{
  "routed_scale": 1.0,
  "decay_fraction": 0.661,
  "steps": 7873
}
Below are experts of layer 4 (counted from 0) of a mixture-of-experts language model. Rows are named router (the router's row for the expert), gate (a neuron's input weights, with its number), up (a neuron's input weights, with its number), down (a neuron's output weights, with its number) and show model dimensions 0-255. Each number is 128 + 32 x the weight over its row's rms, rounded and kept within 0 to 255. Numbers have three digits each.
After each expert's rows: "gets" lists some tokens that make up at least twice as much of what it gets as of all text. This comes from a sample of Wikipedia text that the model never trained on. Tokens count by the router's weight.

# expert 25
router:188124130148105188155093102121161154131096137098124111140150120169171186149168078143180117122211077190121130167083156126116138082130096196103113110140180104176081142106157119114072066084127134115141092172100129147122099121112153095105073174094091068139108151131165119162146133178169166147129129138122118156102091131159131100154162121076124146144124080124121088113072145092156160085134141141089131116182201092132153143118136193148099091138100139156129156116101097183115154191108122133121154152171216143102169122127191142181145158130142160119126099131104131118070068134156160132155115169072184106175141109100139068085148084098096108053142135151186092155089120108124192111107163155091112061135097173136129113167145101094109153177142097092149151113169119148129119175111121
gate1:096146119096168109090116068101172175154167141049102107101083112130153097115172126129157114087086103144203104134121141089161165100090155101088147126124124140141130137134152120113159111108113139135146149169096195170162136131059125158132095113086209182155078102145110082131157136157078131128128104103119111170154063112110122125174190146125104143095141097116130146123124161128133075181191107113086073125105087115133113147130147078096099141111083109109101104106100135111135138096100141140147128171150172113184115121064107112152056171133080121104126108088133121078098069093100115051078145121157097126109146087035157114113130150151151059135087157105065170199186089078110129129156171135125169089106132117131138023064113117116100153116141126095135155126121106138122103086111101
up1:126127093113131138098173092099159168202131121057085176127041168108194125138152111113143121072103100108143115126135160094119140120091145128095115132136123147138115176121114047063125086106127135148186130118153140144154115141099105131135107121105164143117094080172129186126141134136091167148106101081108071145145039145156102145146129146139147158079152126093150048108109083123117078067161124097102129086156150143116120109131144059133139124133095162147143142174133173152142103132138125133134158175192131177160160065084156077159081144166099127141166106093087090074107135070170138090042170158125112126095147111074130184058126131141106097131140171142062126152162093076113112090162166138121176063070115150085108150108159113080138133117155108119109167139088080130087148167117140
down1:179083152108103180137159079139102167181120147152092086087113155108114092151148106095122134110144148078168133116148102099079161063085134164138100153114097138159154123118150093107163094190094146134090124091150143149073162114118139162143157124162112103155111084150142171101153108102090091178197168128148109118132198151086172166061120187154151158152098088117090170082103131107044179162129080148124118126059090083172181093147165153177106140116129157093170127120113154128170157147125119069120091139088094133176137153113107115105123133128137096091121064168136145098135243111166180143116113118131121104176137111104076158145106123126113126193126148129133147117107122128147140175146153158146133170051107142103147105150113092081091074070178126157154103130103125179184153097133073
gets: " September", " May", " March", " November", " June", " August"

# expert 23
router:129107138153113181178088145118171117140102148125132092183123152146148214124136104162092157087127083160164087123123128128078112102068173180155125153182171141137105080127172099104101123106139168165101149133097105216186090125125157106204149136106078072158140141162160161159146089131150102186186150092141151142159084164067151086124140146113089086107147148123137124125079127085128111087120105125160199200111151099139129155165188118143160114096108167200134112113103125129069163084132077126137136124135148096112119093128178178125171115094098110135167104061108150173126129139169156179128135171156191105129099111196118103100142087090074140085109137170167164123075115077147137119140116090094111131127123166078093146164187185091116104117079124137086106132137107167104158120141128
gate1:127131132085130150162179161125152120124152128101099100188110160150125137083115117089172148153094087149060107165158134167123127176142128112180122092126116110193183119113108167116138109038074124088199122108121135100104151108114155148097123095105109191079090126158119156126078162103127112125130106082158136135124077150088148095098093116122154144122149189080149190145134123084098109121135176145064149124048050128067169194147093149149047125160144132176095201142086142140175130147108069150121085163156130157126131152134125195190151153069100169100156145130144140082090104121111145115099162151148158131132108092159109079090094052133165165099103141083144160108097173112178156161118140165144133100145147158087113097134129149140181110141070103111145067123127148125151124102087161
up1:108171083109139124085113151061089117115087099175146131119110101132139102147125127173054129129150111158185156111106131145128130138185140218117161123147197166088105144147096104171098120192133128124070118140136139100145108180109128099110081126149120101147158130077147071119175131134137115155122132100139119107143163114151151113156133145115118096125121149172105017094135155134124135145190137167155189148185213094192125076139150143121224081052123124113150125160170137175122106127161181129110131117069117108120112106137119074065116119127126092145156130109091165158156131110114102147126136133126116133149136171115177163114169101103089157120121144131090112139080097128104116146141096112143063076166154154176168130081145112104087165124210198114115203132151058145073115162165108
down1:102104105071089120192119069114071152110082104158110124157095126125183131141099094159220074158147166100076095157157126182143124127172121087066156173161131125152134150183126172150129105142125116197115084188116133146118135117154144183154155178149071095133153109140087134106108048143106166110162126132139086116111138167147158117090141130138123141121076117141128131126092181148119179101092066162175127070138159149134124097145115105164169184152107098119105142114159154135081123145127107169155148138062097106135094166102113150143104118093102124091087061135103119189138164146123087173153204076181102195047177073138132094096093132134139085119165101103140088152116141072190131144133107137171121118149124081115129118168110088090175092091121109091123073136097124098131158097134119
gets: " B", " S", " T", " L", " D", " G"

# expert 3
router:173174114142116126139174095183132120091122125130109103123145104109085149152117052197149106089168136172163166123124181135102123060128147112151179135159150106152140121114110097131090075149120152118139201110140095150166086101112137179083110169108145087141134176116122083108091129163120128122127119120072097139160068173114144089140159182090125102140120041109157221165115120095138118059102061121091103186141146142104077057110225106115148132096109131109153097154102148124120139122131072121173162103136156173120133129094131152101171073127117154063096101115096149079108107174143147132094116121095112120154144064156102100158116061073130147128106176148115145142171115110141139098129119106084142114133094115075101126177138169099118136108118145184142057157123082154115108159039170
gate0:105130144129105113138150229153084141105133095133161150114142138107071141153137122197122154133178123170122117070153120152135132095096144127133123139128165139125110100161108155111152107095164159196116178119150132140127108107104091133131147133169141090184111092089069099120134189152095115090169134148134059105163126090093166080106163188145134171131170079162064102154099147142163143058132163119106203159093097114104083109143109136129089140128135116073085077141139100061137212141103141083116154121173122117138076144104119099128146079127144163169194110079062162153153143093120161130166121135053070114122206071111106138113103159132120154158167144092122117088161161169098207162106098115158178129120087119086120147137098134150125075113067094135149097133102096123121108163096065
up0:173089145103167156142106103142108094147062085143167136171120141122149097151085144115166082107120127138168139157187155066106136137102130093092181151102094106100163109049159095127141110148098124071188165140111126056168158186181117152133139091111158078118133169134118125071189106120120180116126116065182122160108121127079120123124119168125157157108145124133162206190129139106091108155159095181100143101138199109140122095131108115106215120123180109147174134160071120092159062131119087101146158098132155151165140113100105114121163143148154151143118177119130097124129149152162098152117137082160206090106061174151107122131126120147098115114143108143071134131088074106113122134135160113128075063167118186190166104181116179085121150137173100153163155144132167150144044099125131
down0:138148149153157110130114133178152156107155154104111117106124132194121182159119173175149123167155076118120132134060114124081111122147110133122143182102144128130140086123130062083171112108160160136136176127062146046143117134132097114095091071124188125091106112106172115137155174153086133185100117127100085114106120157126147209158126167076147131157151155089072197126123146106079122177222080124129119144115056183142037193106123100195142087061122133158115126088165123099162102088097169144123110113058133143108111090074108143134119121107143115163120141101113180166134170108102105092150122109105127156129082081137095104165098096100131124140130128050117189137070123081104178153126176113115097190140122138151074137110135146123111132122112192103175133136102127112170150139135094
gets: ":", "°", " Born", "°N", " /", " by"

# expert 8
router:176080131131143166145135180110171086119132102091126119184110083106068102123143062107136129083156159111170080140134121151051134136107128117139112151162130110164093164120104160114109134166129136166128175131119121100159143141078149090114081127133112135159115118172184117116145087176144139169139124109098138200182081120121187114137155166136120115135135143062139204113135128116135100076062150089158054109152112130088108116137128113136124116151114157171116145158111140159087073129174088178145124184185116164093117186099144141139145126111111090111091093087107115063094114155158177178084145146149148130131110104141116046107128152089121120110141048131132065130093133060125214128136149104060110100153084196139114130153134097133122142133093175201086142088124168128092187145092198
gate0:125126171084148140118161079109110079145118113111105145118172166173187155149151154123150161086106146121083155127145107111163122091143121071151130088174116089096170123125078136121155113153113117082181109121155135084154171139092145128083147159117084173115167187097151029172154142146144103147084099083105098142084169142144160141179109133122139137119128117098079078095100036153111161156138086152102109105055081108087146113191081107103104176095121124142154142137080114131125197172131159125173139094076143168104191153145190109142115143086057123141148142124105121137115155132145143107165072080078154131148161097092145198056119094136081157176107126121140119062161133098079140139146123104119155131155184109137169118158159103169131129159161088151072178150167119104152075104098160
up0:172122064120102154201072106171143148159200142124131100119066072130108152088139184170153097146092155139121104133151144163102143100154163136132136137145192120150042143155138099083109153081135129203110128145086137140065105145125158116159164139149161103121091109133075183151140080158099158197150162160085131151144124143176149134094190144148082138161162204091138093117147164164135082147112138115117129131122182121131125135151135110124154089173156114199148105107178131122152113145133103151142155141107097155148058183155109141148122123145129097066089184115163132149126069122110156092098104157123131169186140158155188119181171175172113072124145113147158164162108131150180130127117175125119048121145153103108127115127092167103172151149103134073121142037103142140119183112174171
down0:138060117133091132105143103120078102179114100128141119143130131133210108117153100118081112194119147129152093103130162090183182156129131105109152071151141090137192199111084128088176112145138170143138086105195184164163170153127156037115127142165103171155157150095082080096132143139145124126120148122152069150122163089153140145125163179135152180116114143119130128111092147148090076108120150110167122168141107066053123065083096181102111131102133122098117112110118127149115081129115155169130167110128089152102108161107171128140097153163057115132157143133217108152138162084185176116130119154125130190094113150083133147142108141122134113131188166095112092137111145127077128125173121184068156120217101121073154116091094152142166117160127122133073146206126161100125190146103139
gets: " the", " a", " The", "'s", " his", " an"

# expert 13
router:170079113139076127128096103181130091159149182108134121098106124109086163138154081105168125135156179169096105142144170151135131093123150138144109179142127079119144152125129095139084102165100183138102105176099099072103117138114141078133072107069094110094150163126143106113158116140165142160086116104119114158064053148114111084162191153103061108114096066029212126164124108132132061138100129105121189184069184129053127148114149122140092105085113180109173135164098127159111132175128123155150135136196139131122107133132115147153094172136126212142129130120102117099129121134110158137085099120140150104206038125150172130073141141105090130119140185143188092161141139109167160124122119119099133134173075173169107140175134148159152136125088176201112112154106143153117140148122141
gate1:138105087118096161087096180098129164153108105165126155090172080137126151117091050082153116038101078120107111105118186126130111112130145120115117125181201170038109107176188154157101126139109114169123111087118092134138156065105126160126112098058161078110106072166147080083088112098147144163145131038159114142106113195140093152089137121150157076149111154166139039140096130140085147105137137073085145082108171108110128062056046097121148139132115083064123100152112149135150142103106135124148110116113148112145140152124131146142122147138084149087148073180099129097100123111154163123100121084091094134116168078079126131169128154079071119085133144102159104138166139068142087086142091134099144131098144109159139118121081145183082108134103091158098126131129097143132108108106103
up1:066111154136126112147129145089113161198086151146128152183128128131194109093157079072103112079108159147062144159137191145149115163209094104091187137089185140081147140144143123171124154102152082143099120101145082131110132081170092169186131157060150161103149126145119125059130080113207113141102133115107140149128116131166133117144169154151161158114133137125135060113104125125088134102162130120143171114092064105164155147079157111109109178190143137126067130137111155102158084109157163067164113211133150169098153167179129112148078118113138150138090110102150003121180141088119098099121174128118156092073165079075136131043122155121137127115142129114130151197139126123123154155165146129125117114092116122135133126122170148125147128153134169096174105152106094090119150093092098
down1:161135095075152155134150126150129139173116149091119149161046167121130174143090165152117140132137124163140120133152089141130128138119138141168084148128115111138070092088119146072112177101168161115151152204093126137119103140143110051099119110155069187109087172112086166181134186103121094120157128171156131191147133105129080131125150132107096164131154128212120169083109185190138114141151170150123098211116135067116153120169108142108144141106105118122138135130166023152093152140203151164145184130084155119137151111125110113109147143118101096174137169102085128105126095169142117098179143179115169111172173134150121170160178124111088109120157117207137169030099114115149088125106083119155174125167143138132096114125168045125079094133084154133090166139128158128141179120087128
gets: "201", "200", "202", "199", "198", "197"

# expert 4
router:142131091166075132131129167182140103133121140092089111167103108167088188140128101143078118123226144117103093174075173151153092060121128162125155115130168127103192115093048105123116160123116111164142111145100157113095153107082113110098153096133076127117132131084154131155125166158084133178147120115156161190141080106175102111204167114126070083125163063088127115134096127135105085114135108145151181146132173120143068139124087160105139113132125154150161175132104166150138106142110087172155148142131185193168132087094111190125123102143164139087116145156084128093093160134153140096083153123082130089127078150201106118144181160105094121067103077111153091188106138094168154124073107123112104156179082174135114115146133126072090095107059100133093091138163189135114170150137169
gate1:135110162099091182088119165142106123105140071116142117123113108133076112097143144139157085105151156105142160149161140119093128138196127151073142158108090130074141134132093183136130127090154108093187143042149160084156169120096124160094143090173180144141140116111114155109133094074105164164148081139142078131120118156102119139127153129095169190104131216107170198157089104116079129179136125162153187209100100091171099118164070146109121120044202165174137067096142114124160125133095089099105141114194110146158137208122150156086112112154152106158127099123162084110168104117123131130118074168195144162124117138100098104133150166146160136073070103194199117189105123106133149179161147140118121145168113119131151089146150105120135160065081078104096131111124114107124157121139118
up1:141163154148146142175119114142106190121130181188141130113161124100088136132125151148114068124097135099153057152102135134151159075180128137230170150104091164138143093164098082149116129164131113124130188111118081119174135141111127123087167097114096077122123149126082170122127111132075191138129114155128170131130169115121159156154160083112189130130125081139183255122111143165100156123128101104090119154114105149082139088121122157098168114159130154154086126124124132071142157097163156090147144120153123123166208164089150130135096138138098150100114175153116164083156123207124109128131138192156153121046100169116083065130146133160102102081123090146114179096032130174125170159161148171121104159077074132159138159121175173129115120108117143118156089073109184093125150126142111
down1:158141156097100147163096140225195113069156118096090105131104077089179148102139055132129147114132124111168067112079119137148135114116148152147182186152113184163126157081133099159167091155196174166171112092134131104126131136091125123088143095129109145113062138158133150112164141116106111135166111135128148166100149099115131100182179128140120160144124094125124146070111145183149099135134083163099055144100157122135173177089113129096154166137160087130086083069168123076138088110160133073123153116136135147117114135127192118111132166149126105109166140164132170176097070159144125086147180209112179137121110200121102126101097137107097081172128112135139167146096132180143131153110105177131186158067146145154088137174177091104185153190145110077173138138082171142116128182111168
gets: "S", "M", "C", "T", "B", "D"

# expert 15
router:119114150182157170192125129168173106183115136112089098172127163219116111159139120138097126122156139192156130147104121141100120159141140153110081131176146111150133083115124117188140084111133158136128133135129111083099174144125122156098155136074084114144099157115154104104095078154151133127130136092146131164151090101182120146071155195133105065149082113139157145189089095108186121091145067149173146150132138154131160154172162152131135141124131162157146120141098199095107096140200159105186160212121166110131152208113179181164082118105109160149150097125101106176070103124136152109088120211143138114154136107098155108076103173131078024082129142107109103180138142097124203182167126119124101127139103157137090159160154124076105110167099177147139134124157155112086170127152121
gate64:127113084140166163119124116143102123114140111153078170112139121145113136165092151136094107175130122160087128171123170139100110150189098178068151125156192149132142094045157194140122150181143111056163140070126112141143145112121131101153155109119103129149114049151090128158128188173137185135125162111111091123075094104071168165112124145103083125116106196182144190179125123142125120162160089107130118088182191133180159084105138135092203085129108086126131107110101183102151141141124091101112102115133084144131095149151060116128139148161141175105121121210136120076132131211138131118114126177134133137149088100119099112168123104210076174151117143185072171154125150102154139172142157125110180085105157171128093086142169124134126149146149112089121127127122164157097088209143176
up64:093070116138158141092116125166100123165134130176121127121125139172129084133155123151059106136146143148165112127091170153007144088174095113128172090082229157167106072049110130104099141163135158104128120100172142137140149147053129160126217155093145080131118109160147150149134172199111149080125136125154114117119050123091158149153112120154104122150136145132155174167138149122136122141144122140116086129106209125163160124084107194061181124108091168142087129135137183122144187115169119123167109070148101134141068132151089162104114168094119141120138146172141079096093160185150102100099122182141133161128151111143091155129101092159124155154101186156100143143140094076125147146134116105081131119112106166083103058136161129171137151187171174138132105115126141113115139150178181
down64:182168099144125153120191159172116075112163137080140145100161132173142077141111166179164108119131106111162110174092167063134117139118230122121101091096116156152142141113165098132123108157106148077165070150146126108081062199070055137113189054185105112158074142160134092178103098117169109110167174126140081145139205173108147118097136087188132135151072104143049132116137124153136146108129155163185110149216171166109105127107096122130102118119145184138112146167123119070138112123156122097136130113131115090037144119100138129085147163113165139094112115090148100155107132130097069151093099135154167147105182160122132121109138115127124123112086164117123145139098132100071105168149116096135155114134103115188077087173120174113109094151117113129095134170131106051134117113120143
gets: " |", "|", ";", " /", ");", " ;"

# expert 19
router:082123081165062092121060134170148125086112166115111127143113128153115161177127114095114084142125119143166083216072118143122062097128181123148146109131144096120070086114159117138139158172103170133128079115142101160166115133133160190172123195166131129164105118153133033170125087172126150104148105117130113114118123149166128093114160195137098040167112097085154097189080155133112084131029166120116144160102109115150118074138123143171190148150111120131101113108118130139106161125184086205132153157153120172121138145143151156194201101112113129112165103073112156118086129128136131132142147171111124087147075068107134106089137124120079044082188086147123118140124128121180104135122107088150096165140096142158146146114139153080146162144122156117136146138126114124073095125052125
gate10:122151160153099127104081169048144119169144134142122129153081101096147139084194120104150072118089138095211120131104093157117080129105111188165209116096160096154070122083154143167080123125169101116143106083100069098152144123145143098100112145155098147096166143106136064131163090114137079159127179175194161146120098135182164137144126129141154135088161082092147094155159147075118087231132162125114151067139114162131126125177129126117143121094136177117117145109102138151129139142120152151129155143094124083121132136131093114148215101134137095155117107157125128119076174058184158093143063113115091115140123129133059068126045096136158167097188124146121112097175143124116178095119086151134137131067133130133147130148142083077157123152092101162161126119060094169115098181127156
up10:116101074083170100121159140191084137147147088163134115142169144170109121130083117183059126140176123188076131132140150136145191177147136084093046207132076175133178166191118126116180093145060168132167113156167154127134093125153094175135171071128162117185121097170117142104094124154142155096144112114133101124161157075100117122109130119098074109081119102177140161108165090180134147102137153132155084203109169131093094191124132143141126112170135096141167104117186115095121104124152113159163094128156127137138111113110133119066074146104113157133137131092124123149138092197090122119121191104121139153080099134107244164127168171135117131152058129092125073160113110135164128149109169092104126148166080161146139137130116140129055142105181112132112126136173146127146164084148102
down10:061166129126109135142085114159065113159151192123097140146182129120145194109127127185045139157128123127137136084118150140124125136107065139161147185126150180147148122110141093083157106129085139151146144097118087108107177116077142204136116114135136160131159112073145124123116128161102110173108127111136140161095111144112109108140175117153106129082142085136091180148146165079083070131135104147048144176109182074163158147149141147071122124129130120128150099117154091102109094178171154224113141141134088078104101101111132071127140109125155187081111098151092160158054121117058135175125127120093137114112147158106096134153130138123077166104085192175085140103146162110140113107106094155137187089113138137111200141114127109073188064113107025165146169117134073109114151131155109
gets: " as", " In", "In", "On", "See", " On"

# expert 21
router:161092179125111157110137156153157118110126111137142127163112113164162155130104123110128133079155115181114097189085201145122117133117128161107146109128169104179105188115123072155128118126102160082141131173104103172116102103134099136199122232114117142144130144145150065112133129122148145130127131112140113154047123127094114130147147159100112096110140131091176108137109114119100145140071105144142164117101200084114134105175175134126115145103100202104111121201142159161152142143099125140137091139097179150108153196122137143151121122129146122068164075063079125156100148129159189162119075183086144112177147088158148112118154124094079082075092129140099143157098124099133137132093120043067123112187085100103101139187165179085074218134110179125091137120127079195067124116079145
gate3:137105084167151156087095159120120151117140193157149122080122095125097146149058152121089175193109132161115087184137122122104110171085098134125130159138121133134057159142140174132191138145082190165115120108171130098123124111054160113103170089145069128123126126118163117079126172180115155124186100126122128113130161150183139104126141131130048115150153163074140080175170118108135136114051111151174118132149115122157127161159132099117124084163114135074147164122145101185155064074137113129120110155131106157135090138137136126143119238136119145109076105117104165150123156125119087161128146160146132151098084126097120120156131040143132131139138125065181104167113131122122196078128165067148183219128168133102099141171160113055112122135164114119155124128086080096069187172127102
up3:186066093182155138135103178149097134136126166144130124112131116107139167149088144149099147158121159176159093155130115081106109168089115127123194153162153124155083141175181139120170096143096138114166123080179153124141127143015166171127127106119091123137127096119143106091114154170128165125161065099138133118161154111133157090139143134111071119175151121114163097119170105137108185069078094142134132115134107100151127129164148159084124099121149110099158169107153113143162094091139130143112103189117114169132084109142106126103118230115117077111129132135083188122134174076136120175120144172105099150065109141084146137139114025136134118104123134088158080152097163115080169089136119119135127202137141086062077136158202136064121110110119094094097128101128130131102235198100108
down3:127109142132154119183171126131094127135098138164132085154157080076153088138155194131138097129100168118145144182169104121143119155097132160099067121118102166074116128154157157159134101139142100137090141102198101163077142122097159139178101118155220109136080111179122136140094099128170122106179141113098100106176094094163164149135149111107108167111194125175148089109129147110130180193108172136124039096089124138117146067114106225118134115098127141087124132236152138119084166120081138133195167150107175111076143140157135101112123153154176133127171137138146176159093167145202143206147167154136133140105122148099100092126130114133175061104142139115143130106039083103178160090126150131101063073154155086125111130098127080112154122141115107134125149115096148101123148143087121
gets: " for", " with", " by", " at", " from", " on"

# expert 0
router:155141109122151130130160129172163143168123103058096160153180125114170160161122134146107152098184098168155093134126149117164084049135158156152130106141112072143127088122124119106146082169083127188116182149100150102198088145120147077105133147096110114160181137104129145178144092161196165171133137130122111160110099141176191100148131171105142117175100051069157121092131136152140134138114125078105114109150185095122161146164136117133145106086119207170147126149111147157140132168132149160154154174151164136111185081137092185145170122172192120108137083079105118091062102181133131169103123204143130083206124110149128091125117144112103098089122073138137104136195101096134165126107095128100061139154074168192154122200113119171103158118117150132182161126142160156099144093104167
gate1:133180131144105168139174070130141153068106131151125113158128095109122145123081102091081073127105124106172112102134102076112147162171066088182082079122165160131140081183102173162087101079129114098115096133147152113144144131082144111174094157084156118145130060087114174151182123073123080088137157119078181133061172109175132170185124148147113109106100216126096126140152110124171151123190137164131133108188145163144132147090164155101136099149173129145099158141163099148100094118104051196075120174132171133121174137143188104137154167151142147098089182129171118091164085100092122134116159133132139146086162182125175127138125122100176124129083209165143141177146137127131073116082131096139105107140108104123096093145168110138107141142155125149158211115136199159134143173140144
up1:117142155154114139112153103092128123125108130116150152071131125076114134100135095141163098113150150030133159111095117100105141139160086082193081095132146181142125134228119118166163057078125131105141066118139186141099151159069149150156133166118122118146089079104120097135149105067134080122095168122076176169048171124127138187168138128117096091110145235118118136142111141088164133166168145111128093072184053162088126184091143162121100124085182128185120118138166113121110110086124088157081105195116152101153166095155142138096112176161117133175119147168136133154134094083121145156117146112127104113063123165120111135147097189103155162143085183140156163150198111111172119088108156122136116125092125138127119170159185087166089117132148125108103144108154127139133178172163119
down1:187188171079149139141098076127113117134124106141120201112125092109122077170138082145134154077123106172070124114100125130093111091121115138137082127169120104093178165128111120098113204125091123115180105075092119135145150128156189132067099052130122122136137190104183058162167142133110122083101109163101087145184099042149115140157164011114121102135106148184164123076118120087150114129116102110154133127149148111161170169171113113132103160093064177051163096093107106118120120159141095152126103097097092080113099068139127091151098117126170152075143135152124051107069122155086170122149066110126155106162123144110088122132076080103153150128150091121138075137117081122111142108139121100162145161163113159108145104101113120087181114124151162154160149093086110106130140124104173
gets: "i", "a", "o", "an", "u", "en"

# expert 11
router:151059094137122131094167147160166082142125109111092141135058126137115167110094112120162165127137134167163124135077162118119098069064155190142121115142212147131126092110126107155144123177116164134163096094137150105177139149078134101248129143126148159125145127143121119102129117137122147221150081095109153142078099164157123129133121166114130096120136129085110133154127072129105145108110166138118121195118160159113128128149087143134140098103096162171153113156152119227126162123126139130176113194146191143102186142120197147109168110140148130081109073128072160140122109140156137120119152161147144122133115083182185081073175176098128161113055105134118155179117118036141170139128120134087086102186133165114120140160077161141143124117100149158093122099201072093086171106109157
gate2:168112130136158100163130165150124098133121167142119116113129143115116133145155131150093183088157116097132155102151139150120134111101141076100105098114163124120192144166075069113141098140153156189160139101075070123178105136182124130151116063137092088071114135109187140129090143123091120087148082118096148128063128130178137094097145125149121135116129061127095157137133049130145173129178068125126130136087030143106143139117138155174147141112109146093147138085141167113129091135084066148160115138152180069151121096188130156191098124125133148047148083118109143120150088106123153145126086176149129131124089131066187140166103148189139107132120185101072071170125097087109184144118112165111127168159172155096109094063145186149158132152099228147089126102166107144149086116058112
up2:101138128081144147129106117120145129126104096082117105141129119140111178102126130109196072168136127180136118123105145165116099178141143148188161171091138130128112113121135101127135189142048113136095124126121127100102136101089108132109134171134160113131121078177139110126179105127116190169084102104174114139134126121141112110198130144127111115149107133100109160104158215133101011136117166130158127126067166087181081086129135096082166178069140142151102119168105109153116184103163176091099162112143055170122083183068068098082165100106128088132117119168105144167103159114101138101090141137147156090169162072110104146148144062125101141111085005167140140144123113149126059101093118155113112104097148112171151117184128107070107126110128055103170161182120123152121148135148105
down2:145114152122197120099106113224125134148119100131143122157129154166132226081143172078138177134108130116180103172154111146129160174139185110164105120136126110123093130123142072137134122155070136181056186113115088152120129179154071078201148100136107091139137114137088151119108047143111148193140072188124095133132142140108145143101125115125178120151097118106099145107133142147130087104126159106179159164142175164105104133143154129205148156101105159091153129124119163141093156153132113129125141190099068168159127097176140115130121138095183096108103109154091124187122030163101138157107101210121130089155116131152102126183113213115134187102113118180136131172118122200116104127137138113115115107124131106094126173063198165145154116148123139137149113152147085141155117098184157
gets: "1", "2", "0", "3", "4", "6"

# expert 7
router:081125108207144166112114122134111152068104131065129145131097092153194209138070101125193167143110067189141092133153179155142108103087178160127124136097114123131150119098094155110100131117087159197120148128099100082155111155089128087166173123138113108174156096134156144177110110175153100151172140129112137124150117166125063023105146123108147117102049108127154148165149101132149091160121136135155144155103129067121173116129137122181136128085065163156148143155109121132145110135160132097095148183106122145109136180135118184103144080126069111089119143088068184142138115134137110126103114137170175110126094105112066090121124145090140089062122097185071086108140148100149154137092181093110112143174115103189097153128157151114141195112137103145038072098136152119098129122084156
gate2:147124124083144105086127149181154090130120091164077109117142119115134128142131090147154114170138111172143112162123075126105094148156167120106143141092165080176090134074115153144122142174137149080105150072141146140171100132101095111109116110140139100098128145159072062148068123165095135182115137158082124143164102149091126122096186130140137142146089055131157056165135110165081148162175083117126152117027101193109082090145116109123176120110148134097164085147109102160118152080146073113145050170165115139129155108113187167065201117146085128109175079130149119087137147140164136181090148085163125119133116159164128162089105154140120091111132114130097148137128142095137133152181147142125187169129129079152159091163141123141164106168122228144127058109130150190124090079043160
up2:129159151080129099053166106165155059116149128103130123165084151107125093128112032118090146158107140151118153177133108047120122163147143104151117152041132094145094127075089168143161111140137170104123131146122124102142107112095115108101113101126167125074161121137091158154106126154090149126131122112081093148182118150092137084081107147123197113163109059149163164148150118147097176186172126108146142099065134152115136196141156118134152100053138131114137085137115153125112141105094049113102081156142107125150177133124121168060187159131127122147148086160112221111147109128148147192077144079149128081205187172145089150149131093141160154139103090117117105116102137102129204131164134150094155119182124063128118107170106104152136145164134173133112060097097154155163115090086142
down2:148126207103146107165113127136139118121157166222093107124129167220049108138068139148057098137167152100057140132133149141090150087173148183155133080143109133104077127128105096063137167116137116173113117040138105179133099170146185119085129086106102114133146120158195128094150143130088080062082112174093078148157169085086087115132165090078115148099136128149111086137074113079134116101164163147138098134117156117087123151168112143106113159158108102169141160100122134121145154116106176130133136144134204119111057119152097118189149107087165136101093117110105140115110123119106171125124108150109162125112136124127150143141127148103116141080120150086199114180138139119144095126105103145188153130100148089096093162221110094126162101070136133144153126116182158182138138152084078
gets: "-", "th", " -", "s", "|", " re"

# expert 6
router:153140176136075170154112110167154126116116121105175093121115152150157124153099089127094098091205148156141159122137163187087086133163112173116133155162089078133140136109117164085124132094119129165098110153127108167145100077154120126136119132060116139207148072172130092108116129180166086194112169076116069164114092105153163076095156201108091103148065094138137174167130152154168131138116147105084183129089151138066130074153136127135135155152101166153162173160145154085138100090154106103112162130143116125087121182101098131126104131121108109112184124084104121062112070112145124141100133113046101098136094147173107119123126117095092098125105074139135119133140111143156155186158122137091106139153053119092140147142168190125086125100069160197091143149159182146024127170108157
gate1:180157124075121149095145188159204067112115141180114180118126166143134113085078114112207148120182135134106158138141110150153097168108123149085152126142122099086127098158079136086166071128066132128135102106115086139117109150127165115138124125110086090068124132113109178194089081152161135095135148153076136148175097142137130138056164167131124121131129075126125182175149180153171095188173136153103118123143018078148152091158120110083125120149131147107182112135084104112143134126116112179107163144081105128106061133119067130099181080132132147125145179138130138124106099095164104142108144104123117106141178110124171096118149142133148108125153083192168085136155109150148135160141116083103140173136165078101070111136110106085040159145052091177203090114132159103132124151113153
up1:185132153117159149130166170152172056145157151156160141126141164130175136092064121097174164121138128162102147126131100138138105176081148108137175100111199098108127122121078177110111078164149149129102108156155109138117129172121137066181114149141097084068119144141110154138067140141159075120154138130091160181205150118135132076088159166111151116130130095118127240136158086155156156154159103140113105139147022158118129064172116082127148126177136191111178117150123179118150166163108091162143161163086120106112064125129092120084143073156094120139197171149116148138133110116141130133129141140144095153122156122124153094115153119155148138107172081199175107124148145134171115141121091104110116162097172100127056122137093094095059138123088087162187088157127104109162141144099201
down1:099143142129104105113176115110113134080150093168098122119129093146094082133093129189131080157126150059109134102188108103151145185175113132097154153211090205101103159166130095118159145113160108084176085126144157159159081122184116082169105102154119176180190143162174135128158120167149130078098136100087127147122080143171081154094175113138160126104074126168172176143126112152126136107128070083110171157084093132140158122077128105119082151104206121149092130070158119171142145112148149142103122151140103078136116138129184157047141073153149121089065129076111097077152080118109152122118171121175132139170118095125098143144119147068128149122111113109120130188183165121148152134177137190121129118135144108140160145109148159144108161138153128070109079185104079109059119124128048
gets: ".", "0", "9", "8", "5", "4"